{
  "d_expert": 528,
  "normalize_top_k": false,
  "init_std_router": 0.00873
}
Below are experts of layer 2 (counted from 0) of a mixture-of-experts language model. Rows are named router (the router's row for the expert), down (a neuron's output weights, with its number) and show model dimensions 336-383. Each number is 500 + 40 x the weight over its row's rms, rounded and kept within 0 to 999. Numbers have three digits each.
Before each expert's rows: "raises" lists some tokens whose logits its average output raises strongly, later layers aside. This comes from a sample of Wikipedia text that the model never trained on.

# expert 5
raises: "9", "1", "0", "th", "8", ","
router:497416466505477526527514526495541537457481513505514429513458461509546501545511446441520512541529368495516492483462500475494505489470475524516536
down0:548480472542521478481568481543526468563558524478541488522526527487494485519494518528534510533557529496495534563522532520450465508542554591482513
down1:506515478509515566591518473532487477508460494515531545580473463534446476466530511509530508512461513568470512522480502536552495513569497495527475
down2:471403424527509441501465435430509460521506474427508533488449523527494493516494514586477472479538550529543473460477500484549487475469565448522530
down3:481481509564538528445485533512548603468501566544599455485533490452452513511564474475502457509471503474500427528475441455422565515548477466545451
down4:479538583481469529491488471593500541500513443468477427503546483524515490497423525482474502479477482455475430576524468511486503485459544542485484
down5:475524415520504513489438485490499504502466483548482489493521554501517525506479560475429485552405554463493515572549500465567574505491500452480514
down6:498518554498478482505555530578526474514441480500504515506511492381471478527394466541457517438526567519572521520568515481534523583435397524553479
down7:447519439536468458460590494509522501504520430514458507502491558459544508537500468456510514527514525557525491525493506477508482451470565522489518
down8:474577495495516534469554541486473474486495421444515520503425434533555535508433492484517489574477468508500547503467571424551484513529466486614449
down9:528501489501494568526494503479429451494447449508493489522516537544506481447556474495479495529435521474556471503427465458532451564504506445482476
down10:581459537550549454532520469496493505448470488515465541412498486511500512552466546508546512525484454483510508514460482544492455536553503434503540
down11:511548508525556442486475538530520502455458508533474534469546424507559562456482472469469480461483421520485486467499569510560458533514576487410513
down12:506602483476466550587496491521546478517504537523467464523559446491467456520522472444475412537444527478438538493511565563495445525503536526407517
down13:507466506526501495475461552549534518529458450442511508496460541448498499548466605517533496466574420503472512417430445466553567556516425492562501
down14:488504426433466569455421481466518516464505433528465495514444415516476517523394461541514461535497500497553467501472556426483523577492487555459397
down15:501481545470467487497457494484490532435581511486507561461504482492514516532538519513499529430514519498421488471546505457449562559503499478464474
down16:515569529475515458546520484426522469425489526513560499428530505437552519504527519453471487482543480455469510470523496520409513510456519480425531
down17:502505464430476510436463540483521437532525475476506485494541517570535478526471553558433518562489545542543501519445446467524536440527482431548481
down18:599486497541457505555461444477537480514469534437536494565442524492465412463487566514520490469533466500452499508483488539529497448572568486557540
down19:487498524509505461533508558445539536543522481507578548556522473493528514495543564533473512453543428502524485486541564473568495522541507494467507
down20:590484466563514470501516460450544482522423522446497540501544452428485534473606533567503443519434481453533545527447501536485521482562423469547484
down21:512448510498463581527472479488509497514508544522450554460476480498544511511445541496517519483528451499530426585487561456507407565514515502481490
down22:459522482498533445483477519497524462509525475480534480564521528403484483448600472485557530504543474457449500537429491427545518474486534468457518
down23:466521485455577441456499486503528453514528485494463478506500468508442534558460477564491541501514555507507503449596518591492467486584517515404488
down24:536516529529426448460481485446473498544464469510464508426490439567475491439463517543446538522492499521467469504499492540490549460420517530576466
down25:558485473571525517495476482504480502441420394537526492541487483561454492411398554478460527517403482595567502521522552532543509496485541456519565
down26:489545507509501494552526465535416533470466472416588542483462453583534467523504509496529526501551532498462481479479490501502461478535466491467527
down27:575534501583452459430464538580518546523472541543491455472524481405423479547485547470486503564454467510498598511485551472497476500505478491501544
down28:560526485511504521547503503491491525567473522545497478457473446527497528530488442568436570551523513493575519528503539509467488506511452534463471
down29:473547439538540484484475458517473516458422527511509509463426483539444576463486524491506488599525543496449498533503554458477519466459545514460525
down30:491441458556538476478436484582520525484481463514504526496491515475522523550445507537533454434539484435522462512417461551485554483474494614532499
down31:549516484516505561463537527492507540511538483447496555542479496501560494446507520512478508510403548546464550536525427507461486486516496502487481
down32:520418452527509493555548539496575495460583591473497540503538477506550535509420495456488455398490517525507527487484424480520509531481502541505475
down33:544569547550518517466463455406481464521452487519434561519482531559483496518553447515544466457519472506492525500497529515516483491486547540514478
down34:491536463476512490506555520468478518572462499444529361426396544481447457479594475499555471489493465429486510400516536486463517469541495497500501
down35:509437440550515500555542452455451456455527491506497493543587438486546425528484477513506477494526439518481475502509484566518425461502535477538502
down36:538486505443499558540530493561491509453513468469473432484559481526561547470523526562547408496503486451535504456508508482522530533479466433460540
down37:497500538480442570508492521584437515457479450512536482553506509506548473554530392485496514592512558441537445559495498563576574439479486509492505
down38:526450500504553497463563554521515513582503446492452555507487447437582561493509489472586539436503449579556466546508523513570516520515487499530532
down39:486498491428572468534503513503470473510524498417544512532472450540466398455532526464602526481459529455475461510477495483501543490525514453384516
down40:415521510486541525546575490582474507522514583539581498451443568508519496524470477473544510502591487548502486511450610461516476497462522508591562
down41:490523503564427448438422465431447530511448467557588488529501558546478494483457468449508508477593488520550471534539533519487465489496530574506481
down42:532560489526425464455444478410535454498511471498487472512451459551496438469483515508556550549532443534514433493440499435518485463513482507427432
down43:502443547528521481510573491603460543500461523463481434507544530495461497500519579470509429443488500458541490583511498502508478467492460491455529
down44:502548447514474556478563446543513497491504452524515522448465479501495500547490512430472507551526516534460509498559481546565449547549434584433522
down45:507477519500426521499528509524546499500467505557466583518542454552569498512499400546506531547522515467584469528490490479454535513504557453582479
down46:401442543562518501455511441547466564501448492549490560485445491492512503488488482585459539491508511471521521460476522527409410532501504481476505
down47:496478559492515514544511488487491556469508539576493467522547565532538466471456474435364577559499516482426490489504450464506535583473517493456480
down48:534475458445466551532474557571430533511506507459533572477536517504461416439503492577557510467602508485484523510502488551507496433532456439483501
down49:472523483516569471471456475485481509509525514479499526454497546494444529524503514486631486476547512494444511469445455525521475497526457497583512
down50:540518519543525481501522511467543479449450499496500547540532526443511534394476541491446552495544507508552472530509501470508459522400521502458545
down51:462513528425553534476527608514482560454486519521493582446471487423461513487471488438509479452496488463450456543475474458547520441431492500459464
down52:497507461491421557546562496534502486547558550496472575560498511505531523541497499543488506457489475456450493539447515441482454574490505499521539
down53:517509550562517517483498503492474504557552501514515534538518474477484513432467540449514489482484499453510530448522521489488478526462524597501550
down54:451506558514531465514516531506508452476569492448471540457507468482502501417423572469558495515446465471484523526533560496455475489558545527514531
down55:443452583505487500479494511510505600498492597504368510557442532491549499476530556477472561527461429501491446551499518557462525544485455418544510
down56:519504503519448545561530550488466438504429484510603508497504533463458539451505556556522463576476531442508450527530485532477427487473522474493570
down57:488490517535575431504459486495536534453515453436442505542524485491563506464480474421456538571563523513518483484473464513559508552473476453452461
down58:482503485497482541480511492534486506509528500517487486509472495525477476472504515478593493467529478603507512503516459439495579524444584510533513
down59:529545487488438539541478483375556484487493544498447534536567496491521448533486529435482536560527448489543510547512470500480555414444553502523488
down60:473495514585544522493508468479466479485530415437509489491505517455570483509592531451526474496450476575386493522532432452472518457459438478505583
down61:424513636481533516431452458510516537437471512413486517443449484529545490444509483529571517533544419438569587505537575519511495445500473469547530
down62:450499518545517509524536450537539558453468513516506442500496514502505491435529470538595432546507542519470532500391571504536480504526491437438474
down63:508546517480451486509559491534447481539462532518482502494486527499497480473475410478518567474426436560465414471479515500485501475589525496525442

# expert 3
raises: "age", "ram", "ement", "d", "-", "ry"
router:551539496467509463537457495481543496482544527487543476429539459464492454522450565508538545463549513471543470446557506449462517471522471421543581
down0:495495611499510519501389468443466457526434503538527473543443467492474503423570565460496548476530505400551632505506471486440514537482513479526455
down1:448577546579447529527506552584487504490498539532553518629515481523511470495431498561490494557542510518510512584502529491518522528562466460454456
down2:517530506505551485457444506546557540507475532520440559547552486507523468499523495514463493469498466552483493512412553490431447518525453530566447
down3:557541531435526436429508413470474434554497491475497491538524507525556491521494452501553530507485491398522533470463451384519534416461535523605559
down4:497476493503486509515536502504470469458464542505581514579412450549522479511527461532469437537520484538494503457407446450506486520504484488483477
down5:492523495457411558479512505519545485493525506529432482569466525527479507519525519473504488524535552516531563525416440481498488549482454440480509
down6:504501524537509485478474467531543531476494451542509519525490459492535505545630544451535497440452505476428584492478494500586546494494502494575479
down7:447513561419458447557530429507490520450463453520488485480531507541519495490517498545435489527511486527498472497546491470536521520548518482448528
down8:511424470558520431519461501541441546488482486450500479564434487508504458491427592510472595464508487522482503496490492540483506522545470512465480
down9:486446512478553497482506480506394438459486433500558458416521513505462471461457577585540525485507532470491514551471514433550501489475489575523514
down10:555502500528548500554512508552535493526551493459533472469463505476520554567508514456560493512527521480507566489500481508558499498520533462438487
down11:491536414467484586511522491559572524514556505496544475535503521368463496536500530488461559491465516470548492459488486614491500522536558538475536
down12:505507495440509508490416524496551492477509529539477466474451522497500569513524549550405505464458472502552459467456500466537480513464474504587529
down13:445429491465451510552573468467456537494499427505507476445465508560471515491419550453570512513528552451509461491481531526554481484528571541441524
down14:518491456574422484488445497472467544516525473508436498557587501452454415501445525481527479475483552530502416519486507518506470559515525474494522
down15:545553547511531454473440535482540509524514506508560549502503460547467492538516487500566457482580423517585567495535467520448560520432556544454561
down16:498506490545530494569510493466546488528547478477444524536490518573444477574560513422424615467508519493487480549533510501488569457515512603542409
down17:496502479496556405458510566483470467508488533428440503529504494518523488499527481507463499515537416538448561547501517531495501398540479479507506
down18:454472475453569517392511539423437462483499537549490443536531496500502487525458495515476457467501493527530537466529469421484492420560476446479484
down19:494480499492480549462550560577547507449519535531462545481478554496470503534540485562514463478490554577489530529406445546528480571570577443468553
down20:488481562530470450446561506533480517574527559507452473425454467509517540508535487488519478493465514520572574546513519515485459445627447570501463
down21:478522487394519486456555518510511450568490483466474525557533554537510506511480515540533464473482590588475514476469508467566476472561504454484532
down22:403549516480492581506467490484473530510517550509487433530480522491561507451448536478560489522526485543442500506511502466578531489515543483443577
down23:561468550511480471494582468516503518458466482545487490486516462461431533521501458501500546489489486497389545485515476494472422464448546520441452
down24:497522399496482491562517482526489499473467480539503476522445488518484455470451465428515419593499476555477500499452534572496512494530539533468507
down25:474587433537470532392486487510535514512445550505484549523530500522518457497482454506520474525543452477535531496474490463499498510516432525576444
down26:518499550504530476583482506521474483520538468497477502503546474496495594516420578526551493489498468447460453458510526558527496484518482460569441
down27:559538424538495476486489495424510524443471464487533462539530509473463475577494512437533436516516482490493491526410559513511459517466517519503480
down28:572443459469481539557494495553467552511511509501430489456474536543544546542542571528448481510499482513546515510501457500582489432536459467494482
down29:537509532464582502438561512476504551509517519523529614508483452503493521533561489484511447530531593484395550462520502459429513466505561508465492
down30:510537468476481575502492513515501489540502509510443454515532511446461423464458495533492513528503500509512446514574475562550554418466528512451469
down31:572545512493541569457489491450482501533480520532515572486505514566465498479496558524538513575498418472509425610547520514526504520489535559523441
down32:522564495494567376514511476515542440498495582523520465564551449550454481505554471534515543420488507516506493516521452482477520490588506485549527
down33:459517503476493530536501460510540456547545529512473501442520466498482523564517481521504574501513553521456460517566559623513530526480443472524494
down34:478451509373530522477496512524501430519565487451555522494473523548571519536502468525514509496509539440565526431472542547494511496527542448517502
down35:482523499505486465441512408476479600530451476455531459511469541539541526486504505492532441487440519423455434484545563543539528535497565496423544
down36:446511434554541494522489478427482466546497449459440493510528508494498464456483503501487445498549488546412531501507532502471517580533487544460490
down37:546481542490510558473512499395396514454450503535509493533434468477534546473405533434476481390517487436458522547554501477522511420497488465428457
down38:503518579485491499457458487470563537524517517512467425438535474421504509538416442523525453506514547481551481541547529508512498590462540498487454
down39:465439494589517526465493573517526542538515523523423481525472493540476462573602496457515484585518435500534382460498620442526509461365400521522495
down40:504442468494553507483539460468466486442474521487551502418554477523511516423514513563526566562499501521452482472407503464476490528471425470510422
down41:515484497561519528555445496439446570523469480468502470518512527558543493475525525462493577481427480538532409487489499529482493503442538503488517
down42:476537519467391526541484554475472466517498520478470534507454442490504510503515485517463427453447526548520498446509550525395515527456486524496441
down43:488499515496509538519529545515511508511496484596430586466499452491533495501458564504581480497511531486525447540535498507503514383462414537538522
down44:507501416474456529476533500491504512493501455551452536534475505529544524561515487552576509527415480485458496524507499496450510570522487506512517
down45:432548479510535581535483450512471521441515484468569492493470467449431497454576473514458514440526489474465565573404541467469499510508501539517493
down46:429520507515504460465501407497483490526475506506540522523553519552487452491509571502491458490469462576516507537427500470481499475575467487462516
down47:547484495494590522557519510452528515500528520520415512499540405514548500527537510580469505492511511552583502498523498491549504501448500408470501
down48:478497479514471511588503526464481476540499440462570514475541496494510468566444479481517530555491421516529498491514604461518454480503630534473593
down49:488562437466504545491502532552387522494511452452483511494526500479428529538540530486546495577513475481474471519458528530552495465484497508470410
down50:474456513417485506477483463523539480537509500397472425499536484516596514445470494531517614503475500501519440499510511475468524515477523450457471
down51:447428494515556447505542492487571502487481505433490465455481431534527480465524469456532556495578512542476575509551516483493475535524512500497495
down52:535412487490491511527447514585496471481511507587533486426417500515538491521466442449452507435548583506546473468587576513519479555507518451525536
down53:545525579521542507449480557546517537434517437508562526459560487482559490477536476550574486550457528507514464571545519497495567596502448458450506
down54:510493506408499507518530571529557477479520531498491478491427467491460508433530558541512479551545466477506544456483487490483470509432531492519497
down55:537489591512537468518472541586467499450526509565501463499497525467542404504555527505474492520472497532517483488502547425507506517530492432496528
down56:577509460487522484525541500540507588545537520494418478498507551439545452555532471473502503514497507454511492453504496441449548483430539478442482
down57:522563501473440549586511504582522489532528471514497532497461403427471484478486568519548498461495464492497552461531505494529484518543397543483539
down58:469569512451514467485511455450534452465504460461565412416502509494550508502480469498492463490471516449499494504498467458584526568453521554528504
down59:486441535542481454532541548530506502541503480494494485517511498457464486475510488573464477517561551480533470444491572504451470508511461455447495
down60:531567486492476392518486508527558483524525466528498459444449454547427502482472451603558483532495496567478451534464537536492485534457522507532546
down61:504458535536486522560515462520453530432467491471516487397566523456458484548501535490493581438458516456531525465560515476470527591527483463479470
down62:501450534459533443428482462576505443496455503516519495469441466467476509457532453398471457511529521463578501529500496557494492528466504515504485
down63:509566450433530461564490580489496557550465479479484505469489493528494451495453505505452499486485468431447490522512555515497543536475466543496514

# expert 2
raises: "is", "id", "un"
router:529521495472508459538439484492541509473543522502549482456521456468495449517478547508557562447554502481532465465547490440456511465527463452529561
down0:482480533493469449392483466500517527519482480531533507537463490542467508531592526447515431442439506505487498479519486524484542481481541432525486
down1:556492513564490539536467457553456547524532389474476544534418440426494460494561515467504457497512504421502518565505546502457494502480391510457463
down2:537545499447550507473486546477493422445529515479609550492520474489460499533488485475523510466510494411534570406580503465477486443486522502494517
down3:543525445489476452447523522487480533505428530485514463493557507518508540541495421514517533481496509555480526451462493576539480469462503611502478
down4:493489485516453551533515505518531517497504431456488565533518590523507498506512492529499471485496470528474470433517507457520491463547418554449444
down5:534508468536463485436455513548497520485496436469503508493424461527504531513423449485500535531476502493513529491530513563535500518519544484539467
down6:500513391511500484550491488548511534521490450481499493549498476499525489558464401466524513434552540526488518517515532509490573473508441523551468
down7:486433527544455488528496514481483523569482500493506499489412491402498444470529484509538513512465489463444516517471547528501502469424475461513502
down8:562522435521489447517491543490494511424473563463509503582487473502603466470471531461527514452476456501487488584525545512506504497546411559483506
down9:494456520479556529512570471451512519470431472515505521444458576463521539455478509463539493417509466481558529464576518513479537438473534490513444
down10:451455537482433486462486473548472503481543510464495506499490498527482466497548484507541512479512546515455435482522478513576454478529469515488525
down11:585466521540440500478450479518535512518495563510486536473443592575514528388498470570445520491509453469490483435480513472584491464488489510530362
down12:476461495511545453456574482440533502431503477465440527477459495535469472574421495462400583522503454522492424626494573537448522489538456606500476
down13:535488491410534520524563477458496503511594485486575489523556439519473513456576547541568557482518591531511486537468469495515481483490524498510515
down14:514536526547591530441489505528527597476508509465503494521396480512557480449433601517487482435463535487531516472589492501578508470483545483491448
down15:531494511439537453481472532540467477487531544487476493509535549490497497532544482484547576544441555535491497509476513442470521455527496452510466
down16:456499465486485477495506501507482445491541454491501533491497519497459532553518481496524501535467458518474523574463479447499512495499542542517524
down17:460488426444533594420513471518422489559538523477463532448502553462451453524434546546460504533550540514531514425456500497570493418499506453560473
down18:556498487497448484567476438516551466498536495439523460538536502525470507527554532509499535513520470487520456539603512434467519571486491490492572
down19:448537441475537460514468561565437428497486442532538464555532517466507431466446550486576431411517526548495467606543501538547509526452454532485476
down20:514409502458459523525564486461499497551397456461435567547548507497446557504496529515509513549534519520516541523506480442529514524453553512527483
down21:556364515457489535479496515482494434453451474520470535516459547519556552522436481468443551415523542399564553544489539436478454526511437455477448
down22:495529630541530495487569556565543502498446426550500515475476452482457491556486513485545481469489536514511522492538431465568519486570499467508423
down23:512436549482384486505505499567481540521500481523449483517533437469440439420510495555518554524439578507508536529494451582495449499436464493452492
down24:497457504464486534535471476563456570486493483495596522463478525459510510411532516530539485539526493484546510503506431549477494565466476489504484
down25:494455465530583486518510516510459467537486511591530560514495468536501519545477506476465535531516485442535425542465591527535487479511459452498539
down26:532518474479498524447480466497543599548538541478506510531503582444564514507474488547611553474510481495522548428496487504517562455451535592436531
down27:498458441446440543502486478488478533483510484491476474498472488462527518521439560487535496518513506499586429495560483550526521533512527525514425
down28:478509489526565437447443489580452646520461531550522531596523464536489443485584454540571553556524490479468515426365519430529496586465550512475502
down29:500507489490442541462538472482550497533489577445436443560513530508537535457523482557499402508435497555508460539487510507455477471511572507441435
down30:514494466485534546512542475448551437469515520548554537412503496486476509482504545563467482470476514571474462553510494498423506492510540522521520
down31:476454563551530600580566415504416519492478487533475567527430492459371456480529462519475525545579506544467464541487522492483494461510512469458557
down32:478506444513504490434485465498427473463497532519477542501470418466492528442518483548470571450519536477520505532471432544504468464546476486489465
down33:466514446461481541447578502506530497537480503454516566462449500478531490517464527417518491547476459471565441547535543446471499506512452530553507
down34:509499440484482545525507518434467547519480430475432501446521480563532480492425538468440569486489456523443484489505429483489544541436452503552485
down35:572554493477501524501562406507552483509479527511498471405508529520480430551508554500522490558498575466501471607539468490477494546578460416505428
down36:487499406535485502476558512439436495465497465595484537516515487460576555502555495471435473470543507468498471452487483604447455594526596474459481
down37:498504567485501590439525488448464470481522493454550490473447482543526547546463484522521459540544472519431495494494566482489400547480510550548461
down38:479457455516495471502555467496526461504456399451536525530494436452513461481513512478526565507515492511502507551534484549459511525531587453456515
down39:534499372538570535521525518485441559568563511493510438465511490450508430520560514495527455535451491444459541459527514545519554450467467582458533
down40:455523473443483483469465440456532503452553518529549484499463526516510476605435458447478534488507505469487562481452503476528530473540431496566498
down41:471608436498498540499503493465448446528450500523541479554472575585519519479545508490462475445497564487469486501477451598488427458492492480496506
down42:524495524547514549445523514448556487445551472581438467534522523570513464513491507512455474509474522502545484475490476513503528474471449542466524
down43:594524509520444485420525469516479486461516478435491491537467413579465515488527437466464525508507490453503565546540567459445460418543534543528437
down44:497515503618559427448456641470519542519493422494544484487447497519525520491505464511548540457578479524522465487505416606524533478550517538453496
down45:539443504453515537497482545553457509509515491486491548456538522477507469489524479513385500459522439545472508572539533548533490570437570481499405
down46:478477520483501513505531506573491517426479495458448534533474433459464519554520491441546431433493531511529527540506596561448490514553466559455489
down47:524531546514494509478470448476529495446473465555450440461463521480521511560506519530549532475543507530442517485535523519405436497484513462490437
down48:534465542471497457441525559455546480573492484466553459516540480490481416468455459494462480553502505524500538483507490442520510471517471539507510
down49:546421530484572506515598479467511528514470497547533543446499502524464464488514511468542497435486522495581519502529506474562487491521539525552431
down50:464492571514474439520514489469517399525529543531541541484451440562425500463553460540499512544506464492580550484445484523508586462491506486525533
down51:468429454485504565486516501485522504503601508464428532545488491592553505565604449487457495515439479564529551488487515466500481462502464500516451
down52:471465569537478557505499507494458470463472545485561508500526475475512504467525446535424504548527497477510596471407533470480477539514526549548481
down53:503524436511519473510493543464466544499496544558510483518521495508555520525482499505558577491491508519534513507482555527570552470450489471541493
down54:433504501469564455564511529491507489509507532406481485509480510522551446487506454458452519483481544472529502490515467476488479454570443455526416
down55:434486418475551470545468531487470473472498507543498472446534437515487496545517479510523533497432472467454527458534549479513451476487422492573570
down56:497495488499520512441485495503465522454554494490472490500516528562565520499453492562629522503498496466484489490449572473611535552507517490459557
down57:447512542471486499477494516532525528475492484573448526508537530486537555444514433505579548478478510582493526554476551498561487415518563503513484
down58:564562513445562446518501482461512489474487497470555498514516525502471517509479468490588500483448481501473502537493531484625459445525459473495482
down59:513434542574507503555500542537534529509529476494455499533525456500473449521490483455455492503559514433494440463468512548582499506461592534560581
down60:508523502453535475499518459461550520461457431506482581490529417505451552485463496484524495470502454530521532500501494477529543599560460531461502
down61:530484484495517516480522493502477550551486515531490483517508447530539473474474560548468482503443493528530544462541479501477515507506553475533525
down62:444549529536449501538559491498522447520533538467553500449517510522437527531545510514531550530518551478535576505404472493557581458513545519457480
down63:504513527537472442433475430535483554512495490516524454558500437497555452516681492523598533489535572515533583508504469513491490561469464506474435

# expert 6
raises: "mer", "ha", "k", "ton"
router:524541489453496466548445498495547499493545523487548477452531485439471452514463568519546562459553517474541474451553495445461519475532465435555571
down0:550509505525506446535532571445528529494520518474520520457518514542517529529466475559446549442501573476435427571509501502425518485538582458485460
down1:496513497443515492485492548524469449452496487444560542468519427557565559532458446584415512558428461492437515521500508520437519479490477559539441
down2:524472545568449548599499511522477558488455506469516542520474474525516552498470449504483538455444406465515565430443470534436433488516473470488566
down3:534489543538520464429422525425483423482485474506468544544567473521484510497426383553488447511454544469525520506460531503503470516510453509469476
down4:534507535574477602446511518491483493513466461480524461437505457523517523480569534489525485433517473422465483447484522478472542541535483499487504
down5:433514430496470497482507502501431486456548513504577533456485508504534525519413497501564475575502500524464501527474526591513554522482408531509489
down6:446500496477592503417545460536485575503512518553569497485394453482449441452498557498617462503452497504426485487445482482469456568530502510496466
down7:520540463512414550510451521482509500538560465496467497474494499513552448461521516482489506516521512486458505459511480526467491549476501564424467
down8:514398476522493480577466508472491461476465513539513528515488510474461566480519479504518487535499497574504553552532526495544581481598458537538485
down9:488491563495473482536562527504465457555531516446498466520587481452494513514541498500553479514489446385495498514490471536489499492474518487518510
down10:474515591576520508523503536476526501502446547503520446578486519493580491511544469539484466450512458501528501581565418459484461536472513471518490
down11:496517481531539497540503527539531412466418417536497476526480518514468479544521465519490461483515441482416421508481473471502576436547566525493494
down12:416504581523441483524505520527582524538526473527520493427477491499497495586416507426451500464453536527437431455547506526583523522489511497491444
down13:539462380578536507495459610440519456484450491528614576588472566479481492524424526523505504485598517540497491471457594480505497552498536473479441
down14:441512507550485500520525492505517440578474555560544515526490537562428419518436575499512467452495473503530468511468517565470499509515488471433541
down15:579485464414438418462565450540519520396515556477503411451501503473479462464438480544569449508481565546511483471568548491494507471539456485544522
down16:475488465523559525450477535474526461494493516456500528553524537506422525534587497560523460462447543478475443487557525592482514485497522468481450
down17:460488468538544505540521446478468466506486529486515498550447501474520498504411495440457482505484550446516439468533489461492531482524512497526466
down18:582580477403492513506492463434474471479487533523460524477506537490547525533509464488491487485534518450483440467497524448539474431513497534497554
down19:593478517443457583491578530510500534525454469459474508500513549523509489431484556531454472489509500493539452552477547556490519519408452501512487
down20:477559448428484501514495505506522472524466413510494470536500524469533437580483548520560475517517533454533472473513467432400506542519474494497508
down21:499460464499534491534554448493506441475501556483492514507511572439469522474543515555518509499488446521507538539477512553414534469463532505483514
down22:542480516498504478516448402494461457461511482523548532502504508556527529513483519491535409469485533432507541520472553435486571542413493536492549
down23:479468456553484529512433449470471493554553549495462516455492502506456501441498529475488465510567483466458562587560502489442473479566516529530492
down24:514481437482446503491530490495457576502515477523518524508437539615460541527446558513489513478524457496471473589494404511512502486510464448485513
down25:508514562509455559438498450494497518480505556449587458579543504555473496461465506531583555559449517505466522520500539484479528537524496416404476
down26:569493516494509526458555526434449514499486480427487472473468449536473545519476560486498562530465462568553490506556495468548450517485489457426530
down27:493547549560457509517452501456411534457496488583510492496413482523506499590519486457402451459520455498562532585513477517443493523521563503498528
down28:492498532517514440452484491502452453489507516517515546544570468525471557494482523551552501505576596487466500520489461446478559491529479459534593
down29:494480387487474481467521498431537480516507572528449469475386543498545491447534482562439522533556455513462456478468532445459463571447528471577553
down30:513533535568478530483497487501448477548431477495496535485471494494514409526479491488512532485546505486508507500550495538593507554502537507506605
down31:518549446538454572489468431495473534541529510554450543484506517539475426563496494471484480477503476517520510502500451553500503538509530506487565
down32:404450531522438426528460488495547430539515570508484449395530514528453518397513471502614520534472512506581549537507506518421459556463497606515444
down33:556472480554550568532557521519486421534488464490455543559463519502482506514475503468500479515533564516595557423469545517506475433453492565522508
down34:544460527496499515532525527439475519490488503446428503549456498449493470529548482534545470492559488510484514465437491488463489576443445525486520
down35:449506510539472465462553500439402480491559543526470525538495498530443488453509450510438536501464428502543532474499518456526507466553483502464520
down36:500541519515527480513526454493486381448561493481428473552528548436503481495564564523510597469478544435510569509515549461526448512491472461472514
down37:510481589538547526470510491495456523496506529467474499471459565493493572517540498473571540437549423504450510510517503490497540542519514510464475
down38:457527490464507507497461546409510553441574479492476549476514503470556508450456556498509463536456501504443457550461494520513530525546518539504543
down39:505473529555487479585505509508397583505527464465516484538509510567429558431515530586455477465574498525468481495456418508505511468501593458452499
down40:511461510460486437480493490478455543466494468504488588580505467558556524450549520522521538514469453430482499496557581500444536501533449588504523
down41:481565463508543458428432570483511436477488467467457446534499565545521531484517564419473439493477433591501484555539466503545446573568578450508512
down42:537535509486536504506472470552434521487444458535568558477514505462466483504513501491460500450494502530548395444446543509513487548558499535473460
down43:488454483489480509587440469478497503472511461487501496476478568447496458513467548497540548498530423574450495545560490489486436588572528460450432
down44:501495558484456488509445498547487527460433500482435568526581506378510541434526535511555471501553543471516567494421512524508510501510493458494491
down45:545490548464454527502570469498515466502481514493470485460526442456461493481503529521471498545485442472483566529512458518499439417507530535504429
down46:455474491455412503438502513537501439515451503504580530512536497561547597526500460461559396496501462471489525451479461473459508516498481508519501
down47:454476482540535450474563464509585504547604534485523438525583477493475463575530608493493438463464438523559519481513537538520527450551509516520539
down48:494585547514501484638511438449475542502425538503443531507569491525516454494455455477531557492482545539512491479459476471564491509502455536466486
down49:534516485476474521503464459469473508449496432486526500516549568510410513441489561497512508515475539455514536482423441545492501541570519523488476
down50:466484507519519521515525483508478475436507538446499466522507523534495545421576504513479508525453491460495554533538547392538468591525480483512531
down51:469497431528534464521492520532528501468513508482496529606514472473471508515475463437467506456471459529475560490491511474496523498534542491507589
down52:498517537512508429468467455509491525450453519518484424500505463491491489449462535489516431491464529539533505471541512465516561527461510480438574
down53:435347510507477500514487505516487499456472529489512559440495468501434565484346506453538467466474549530499503469523472500504452533556569558502573
down54:514525473500505493454576523507475472509490487426474427557481448480590551468471461502477561443499478504550512522487523536488530538438573438486483
down55:515474497533456563520477516628419477566484500557520537516555521531498470491529444468520498381468469424514461462505569559544470571461574566481462
down56:519450492453496505485484477469545503507458489506497585597443515453507466468500481546518523464421512449498533489519490429570495563472492464505483
down57:558472471545500522467524482542505542479516476513491512436483485472494472495570551475515545537495469504477536496379453448447517436434517530463477
down58:425490479419514492521558519475465533578458532471489468499567460519444546499458492530428484478427446490554498488483566492489502551496514603586470
down59:483429488546531508488496471482541468508495506504550546518560474572549489448433508440547478495531526395515554506521458554467486482422579528532484
down60:535462531499532444518523467463520480474505467550458500464417569562553466532434546571420462493484510540565475435541568536510473515583484480444535
down61:550541472449526476518578505495478503559572506469537501509507507525458567479558521540513588528484445453473561496511439535491499427490445536432446
down62:459544434514536487534510591475493525494509479571501495464471522468484485512440518540498539499471515530564531469470475534517477483555499484478528
down63:496499587512512526469498466557494528482503454534394491563498477477479462490441475476546479569486427499547503497594558525475568463490592490496490